Experts of a small language model.
Size: 9 layers, width 256, vocabulary 16384, 66.2M parameters.
Experts: 64 experts in each of 8 layers, 224 GELU neurons an expert, 4 picks a token, a softmax router.
Training: 562M tokens, 4285 steps.
Below are experts of layer 6 (counted from 0) of a mixture-of-experts language model. Rows are named router (the router's row for the expert), up (a neuron's input weights, with its number) and show model dimensions 0-255. Each number is 128 + 24 x the weight over its row's rms, rounded and kept within 0 to 255. Numbers have three digits each.
After each expert's rows: "comes after" lists some tokens at least twice as common just before its tokens as in all text. This comes from a sample of Wikipedia text that the model never trained on. Tokens count by the router's weight.

# expert 35
router:141142168113162118138151119128142116113157145125106117134146101102133106077132139142117155114165138098120145155122136133138143119121095133121142137151170135105139147139127163111093133096127142131122127159114127160115079152062150144090106141120114111096127139101106148111128117069101115130148113150131121066139094132123136096140123091123127134165126127133112100152110156136147140105148130176150129148153113130127137100132163150119083140141184125152170184154166154159082102101141123146081134124118133141108104115129134104182170159133087128126139124086114166142134126096104148108136141157121112082132163145129138113094125117182153162082157121135137176133123144131141155120150115181124128141132107142186095096106149095089151130128137096102070079162125085119106113132141126
up0:119117089172120121166170138117142154091144136136107102104098154127122135127090127133101144110135077098156127151112114130136119112159123101172134121126113130074172097094144117155123147122138134104130116153163123135113157087102101107147119164160115136161124105112137153139117149123159103173115138135056140157132071155123111113118089155099101162157090101131175099117128106100071121117131136148134110075143096110125129144119131144101145150144145135176165082159098121142094137128119148115110146135089127120127124090139081094149153103112104099130125102148125123163159125145115110151133119128084149144165134141146156088080088079180138123132091128171123130145116110127132153149122161163138145119129138142124136146156163165123114112155122105112136165141115137091178133123147132
comes after: " | ", "–", "| ", ") | ", ":", "; "

# expert 18
router:141152100088155138100165151131140103112162179132094101140149137111113094164124128127147127130080077092148099130112111141127105095096123095126081135161102103163087145155104118065164105139135171184122070089120115153115127166169092109126133143113146111130131115126160160116090077146125131125124156137131136139119134134163140150139124125133151133114152119165112113169090135129110116108120161094102152141133135178143123153115109169139158104142157147127114141104101133124147145116163106135119130115117113145126157145151097144096119153134087162137139140120123112089118134141144142120159129141165084147147122127132110157184115107146121098087146128117083159100156158119101142114122157142131137174128130120153136111174091163141157116126064150145107176151123103164110116116124135
up0:112082134127126137152187128116111164155138142106127132096086132162130121110132156097153109127179121114081141102100156154132132138124117114145184134148210139133159131110099082137073109104149109138141148129091136153159106113119148087084140138142097139114130135116127132125139120173130102145151146173134127137142180077102113124115128124154136107116144142105154115125152155125134123160120139106132134088141120126169160123116160097146123090155121114139119116098119092138126090165151109077118114120196132161144103150121126102130119135115124127113110131136110119142128134070131149143096178142108110098099129183156123140103126130111133157106099108143157088130094143105142141136128144099165160123106088169101155111131158135169094130124085164140141142118151147122164160140087126
comes after: "\n", "\n\n", "\"", ") |", " by", "i"

# expert 51
router:143120143100140127164094109152132116116161118138102115107136135125071140115073145114143171100134172085098144155163137101133174166133089117133142118165176115093147116145143195121105134094160147155129171117105107155092148151137157184117126115138092128102128155169115119118177152120162088155123125125165109134123107113112134102107117128123104138126165161154148122075136124143129143103130151145148129093110135108157095069116136107143096159113122088117141160132124133163107112118137167151118134115128098110130106124090132086105145109120108128089147136093135127168112082103141155125113110135117103105164123154096148134078107147083144140126135141131123173093141179123144150133145087117126137129094127105170142105122105109103122092167164141131123099136121140109106127159123139
up0:100145111173139106131100154176131150135129126131102084115102106145172127089105183152149150117131126112142136132110133139110108144176154161119098116086131140175135142070117155135105138135124150135128125107082128126161162122121133140113135147063131118133145136142114164115123129145157149108167142129131137102131114151128096164123117123123164136133112120111158129120167126115170140167111144115110108100141141093123133079130144117154145071144129161078175105175109098138160133150121162109092141100142119139116151104120129128153063108156117158136113103098172132116112123124115111126165112085141101152076157148137105140141118146126133145097142135163116136190121126106128067149138182109120092160103133145077123127158141099120128111147143134129141084154105086123147168107128125
comes after: " | ", ".", ",", ") | ", "°", "; "

# expert 7
router:170128123122155171143088138147149099122138144149077125095133102146141143134122138166121112163114139108118152133114110049111160143122086121141154142158145103146120139139149145115123127112154099159088135112122134158136128143128142108134093081103124147160095167166131130086135137102115127069152124111150110123148101113098077125166105129111133118152162145140131096116132163130151102135106138143100085099160143155160147163142085118094131118106155104098158109126130126142136082118127115118086061130103091132123117125162115137117150130127073118122146150086172150123135147099128153116118154169166099135116170101126093117149101142120120099102188167142122121101142129135128129140097152100179145093076132138130140089147142117103127110134118109138149137108100144146155127124185119
up0:099150099153166126135113091147143157168135077147155137102123102111148103163113149142127104120151121131145118080113163122135141162142131149119115149135095118125083165127074147133137133097125106106133148130138175117143171124148097137153146153179054078110076142138120135095129165180136152113120099113139125131161127134120137121134163145109094115117136134137149094146112123108134097161163156090139135154123152149076154126135155158167125128134097122103135190123134121144162097127134153137159083123116125141118146078136118138131101114104127105092122120151132143094110149125187095153133120113120108144136118136128123124068157129139110153117163141142108116114158089135128107114078057144098121145100098142133134101134135095109150141194126152108121113117085128118130112140146129
comes after: " |", "\n", ")", " |  |", "| ", " |  |  |"

# expert 52
router:092076155132081120174119094146145120115120104115142124082132152136143128082105101126118138098131156144148125065147143154144163147139093171096134143129159109136152130132116146121122144100105097124139122117122095189101115111114142146087125136115153107112103146080153163166146147122147131114118124093106131097151152156111112096089106157141118139134130177140116103124098116112148129119130114132083155175133153131147147126137149095099145118140130115135160106066103103118109150160107107131159157148164121141162115129129137118151155143117116110132112159088125102142097136147098130143139121143110147102149134172110134112080109164100107174120156138140157091143127126166111157135136088107136111149164108128138036109130173097159108173092144156132123148145148127144168121111142139
up0:131122105091173128142120144155101122167150110137197130170105107156112102133130112127128124163105109119109191126066128114142146105111114149128121104140161134125124086103131120124101152158129141125136096122118123180100152135120126091110131117153130140114140153148092109067126133118092184103135127102144169120140149168110128108109143128132150159142122138113152129171095156086102175093134086125141104095086133123109124154154119151139076117139153098165094130125106108143121132101115123111133136128140183147117125101141152124135116098144103082109157123098088142147178152138098157150147155161147082138121089089134126147122103183084124167166120165133107131142119136118170144136120148095146143129148124110095137109186127135103128118067125130111125120140126155123141130130113131
comes after: " (", "1", "2", "–", "(", " / ("

# expert 5
router:129136158074139125178096118158100152095129101161115140117151175127147123143120168167133110129108150062161143105114105124124170148142128085108094115165145097130114123115119164117148143082158179101097108131098128146135110138112183117152141121126124137112126190164123120106127164159149106188108114108129124131136140164110100115108131102141107107146172112150176127120112120123142113080109134151162133148132118155175129106129145101159107154099135097095145114132092092114126110146095144161134138141136152106150100145119135117100121095146100151108147120087115103171153134099152116133141129119126110138168141161124176121097094081100149140128157087149113167111117157114100111134139120119127119123102124093140109085088154101112109088083134127124153126125100123123117133123131174
up0:159145123155205129130088122137109129128138133092106161117086146138138106160100132110116088136144099167117117072144082087120114123125133138108153120165163127095110118129134129115092134111133083150120105121133155143143130139171118138084112126132077128130135130113144148077154146106122093097168158141120119127163131115143113147178100095170108093082178141129108095123114127098169108152142133154168139144155133086104130143118099158108123101161114177157141131152116139105178156105121129115100137128130139136146100109133119084103150109134138129141096089111128172173150110098149096140137157153125145098134112130141115150131132133099148148113167115157095139114112153138119154139114153089116109161165144161133099116136142130118096088122114086182124148080106133148131095152107125
comes after: "1", ", ", "2", " in ", " (", "–"

# expert 62
router:145128110101143122122124157113166096122116137176083126121139104102137155104145105137151153156120115115129108135109091102137116096130155121142151130146119121122137074108114122083129109107113122129113136094121120123121128154098167138144130114113109166135154131133175160148083083121127093103154153131131149122145065131169133154125122127082095121146139116141137093188138091144146172102126157145108114143134131139129146153166159150114115163099155093097132183124122131163139102102170085150154098132120107116157143084124123139124143120122124141121163139131145148123125147090094134152148133131188107121074119133111080136131125107149127163074163095123163151126139169180087134085126174138122129134120088102191140119105128131111095100082135125121087125160139118165106138134143132
up0:129080127076140109130130104111132183138171114112131127082106119116146110115143134149128084104119129119172094131111123095097094127097124134130113136130158107144097155156119122112106104135156115124147073105110094143119111139100095147112115114099097121103130141134146129149147134155113116122151161118146100115135119124172119154137145151142093145123115089105122088138143111148185095135177127094116126186142119136135152115122147139089140137182112108102159109116140138124143121133156146121097144063135154131103148121160105124142122125111141127175159166120140142117120131139115184124102122113089157119123072145150114078156149132114110132169119153082130131131141095159176138142161151142135108136117098116150136083207096104089097133162096136155141112108131093108088104146097123
comes after: "\n", "\n\n", " MP", " | N", " | P", " (J"

# expert 23
router:128159126148168120150139126091135134119122107150124087130111164125133161134110113111143136133119121161144111133123111073118151149148136051141149132142129094152144132130125118080132121084156144110080128113120136145126118124105161177091112097096111175100160142154089139111157123160134080145154105107102135132110119168133170103126134129164135104135109135125145152136145102133106081086151175151146114104111157159152146143115118130154141148134132114091128137177172125145109112149139133159095141151111107088127146124161076146114142118135099134128130110100140091162145119109162128121147137078188104127126095150118165137090173144173143084090127115150095131095117110137145083174129120150122117126134136117118116102088142127107132065145127133153133150152142105108083085139127140
up0:126169152091121139127165109126122112143115133109101124124151128114141132114138176144124100146095120068125126113135122117156155143162109133114147108126136128149108119136144115158130103171115123089110110120137178118152132141103158138102145122131115114171130135144104135082176146152086136131156145113110109103136105085108053123123133180145101115081169123086122101176143133124124145129151102144169173097091112108094145123118153175158144140111152127153120146146130170128121158096116120131121137149170106148158117138116153112141117120133103151122128185152145129156095154143125168133140115156132139102115137104136126096147133098135118141157126084165093063123100095144088092114161105077106135081142139145189106093103120090126108126131139108146161147118117126137129117135182104
comes after: "\n", "6", "3", "1", "0", "4"

# expert 44
router:130110139123170118089182171149154085111122157148098111143161138103139122105156136140138162143105106118143102150108129138130096097115097086132140136166168114127119104135103147116152117080125159161112113097106142128129117114135169121113133111124145101123138113112138158139121068113113110161121137169075128098114134133173144165110170088135140105136129133159091131107130123158125113084086167123146106127111147153141175133156089138121125160104144147101113158101090138170139135109173124111167132116109102102137157132155143115126149142146102147123169132110121129126087135141089106124145120094123126134099133166133090110170129076145119143090152109095128167107165151084111111111116103179135120150084112147133133092131140159128153106084082144116134157129141116166167121164126089
up0:109123097097103112118110119105120140155110167108131121090150103136097121089099144098102104124092119113154098096121106157089144133128135133142100156130135127136141115140157125100141123116152110068105176092138152113111121166100125140185155129101067146112182114142185133136113135122154133101134100155154118158082091056133103130089161106144125114133129114158133144117124109148133165099117121095154112131106114132156116161137117175177136138117126088132148137116095126126167123137152148103136139120134096149173122134154129116127165108154160098157124118187143117121131129125110124148130118107152112149129141100173111170100146135138157124149157091133177134142105141063129088113116100142081109113147136136130132148158115140118153080150121126096141095143076128122132123140169150
comes after: "\n", " |", "\n\n", " |  |", "| Party", "Scientific classification"

# expert 6
router:136135109126112134144082172155158127134116136120115117107143146109100179114077126185116128143129137160126160119148109151146163130182103113140146141175183130131077149119107149149125115136151128144109114071080170129139100157106168132113123090101094114183144124130106137117120143091121133150130161113116098134143140128096101104107128094146108153148167131117126124113145104097130074111133130107124097100133153170172139149127162197116145155109128086094126121094116095177112127099175106111067122146189104105157121151115089166119126131117109083122132135115165131096108104131127126157102105100141140122114135130153111124128141098165141148102116134094129132124129096148165128152115150105146104130130126114136139104124157114114103113135115101143140134160146163100155140157107156
up0:095136137139110134126143102063154128162107138110122083078142106067139126155146138133132135098168151103091144108119094143139104179136155129162137113100136145133141197162113167153123160101087080110125096127132152141128111113111130096148117108163111127099090120132121103141119125146145136094157130146114160148123193095113088134146124141111144134101110118163099163146108100107124098148137115129155135101120130109130147088103124162187146143094168114112119172170114146115110118097121160168108126124154116109139111149098133143135139120118144093107171152147104161127160140077152102089150083118110126129106120133072144134118155101106151157114113089113101115128105159098126130115171097126126148141126141091150151123133119145110114099112126158100145123113139129150144156124146176
comes after: ".", " =", "==", "===", "0", " =="

# expert 28
router:061097150135112138140136144154129107138103140139119144114166149121136151090168110156133163136102149148151138110090121128169126085132098119141145149159157128152107166126098134116110138082120088126114131123122130107144075149063189159104144105110103122139112153111108149158116142094094138147130113155102122066131127126143109107112137150115132142163152143088118118111144103141128096120125109125141129126122154149127152147124179161105111132152141125139152116135139105118159142115170101135106135110152145116125115115126145119169110136161097132113080145122176112126122088105114115132128118103118178096106151127153189101156146103173172174125117140094178183122130113156152105110123093171132100125130116098153119085114145077088135128097128118124117070168144120136150122120135146
up0:087122108150136085112100095133104080150119155148137083181152156131136116174144114092078162127144175156105112140110095119103117122086150163156147135068143129134152120094110120078155144125097154147176094142108135101135133105154123119153101116129146160127141091110112139126121112129133114109086163094141117150131122105126135169162125152117132151150068121153151170091155108158159134165133137121116149115147171137146121130140118104138126121138098150127137118152134139095101131130102137125148149110155107170137125126108130146081101151102133089153106137109157135129133155133152162103132144119102115108138109094125079140151149139156129114114140132178112156146135107085108145168186125136112139127151173133132162111123106116134114107132122067090114189098146096125138140165142127
comes after: "\n\n", ")", "2", " |", ";", " chart"

# expert 58
router:172138154108141145173112118122150090084139162163139131093173102120117156134075125152098171111123165087120143137146168118144170159148134142142113116101111154150126092123115141168105138181153137149120155098124121133110112138100108161156116107125141145151128133130130126158137154075109122138094130119112112113091107153132126143110109098097108152127164130145144094146141138114110144097155182137107129110095127164157104104134120117120087127107107084141139150119108119125155122094111142127121125150130116151141106129119109094099151120092171140156100129167132118147096067078167137131116127157133145109120114093128169143128135082092126162155123163128135139110176188126108147173137116092116139114111139076137111135158111078115115127175150134132170097136130154120128083168143130
up0:114097095169124125118121121131166116195126152143148118091119108126119127147127120138133131134155118137097133132101114152112177128144165108133160120159122089106140125133118139110148103101117113102135142164140098180104120103139113120098245112128140136149132153106127162133120152190138113080133116142157127106132133125131103120119133136108106150123130126121144186117151137154118186132131104103134070127146122141119129103117078095114127116107127155123094127114130128097142136118131111101102118144108102107124121135149162165077106134162108134107128099116107125141131100108133142162146162105145140143137112142105061126149176131195153125140201112143147139110115147114114116119133143131194105128106119131131120146126104109126087152132150144126131178170148143154156156112165100
comes after: ".", " ", " | ", " of ", ": ", " and "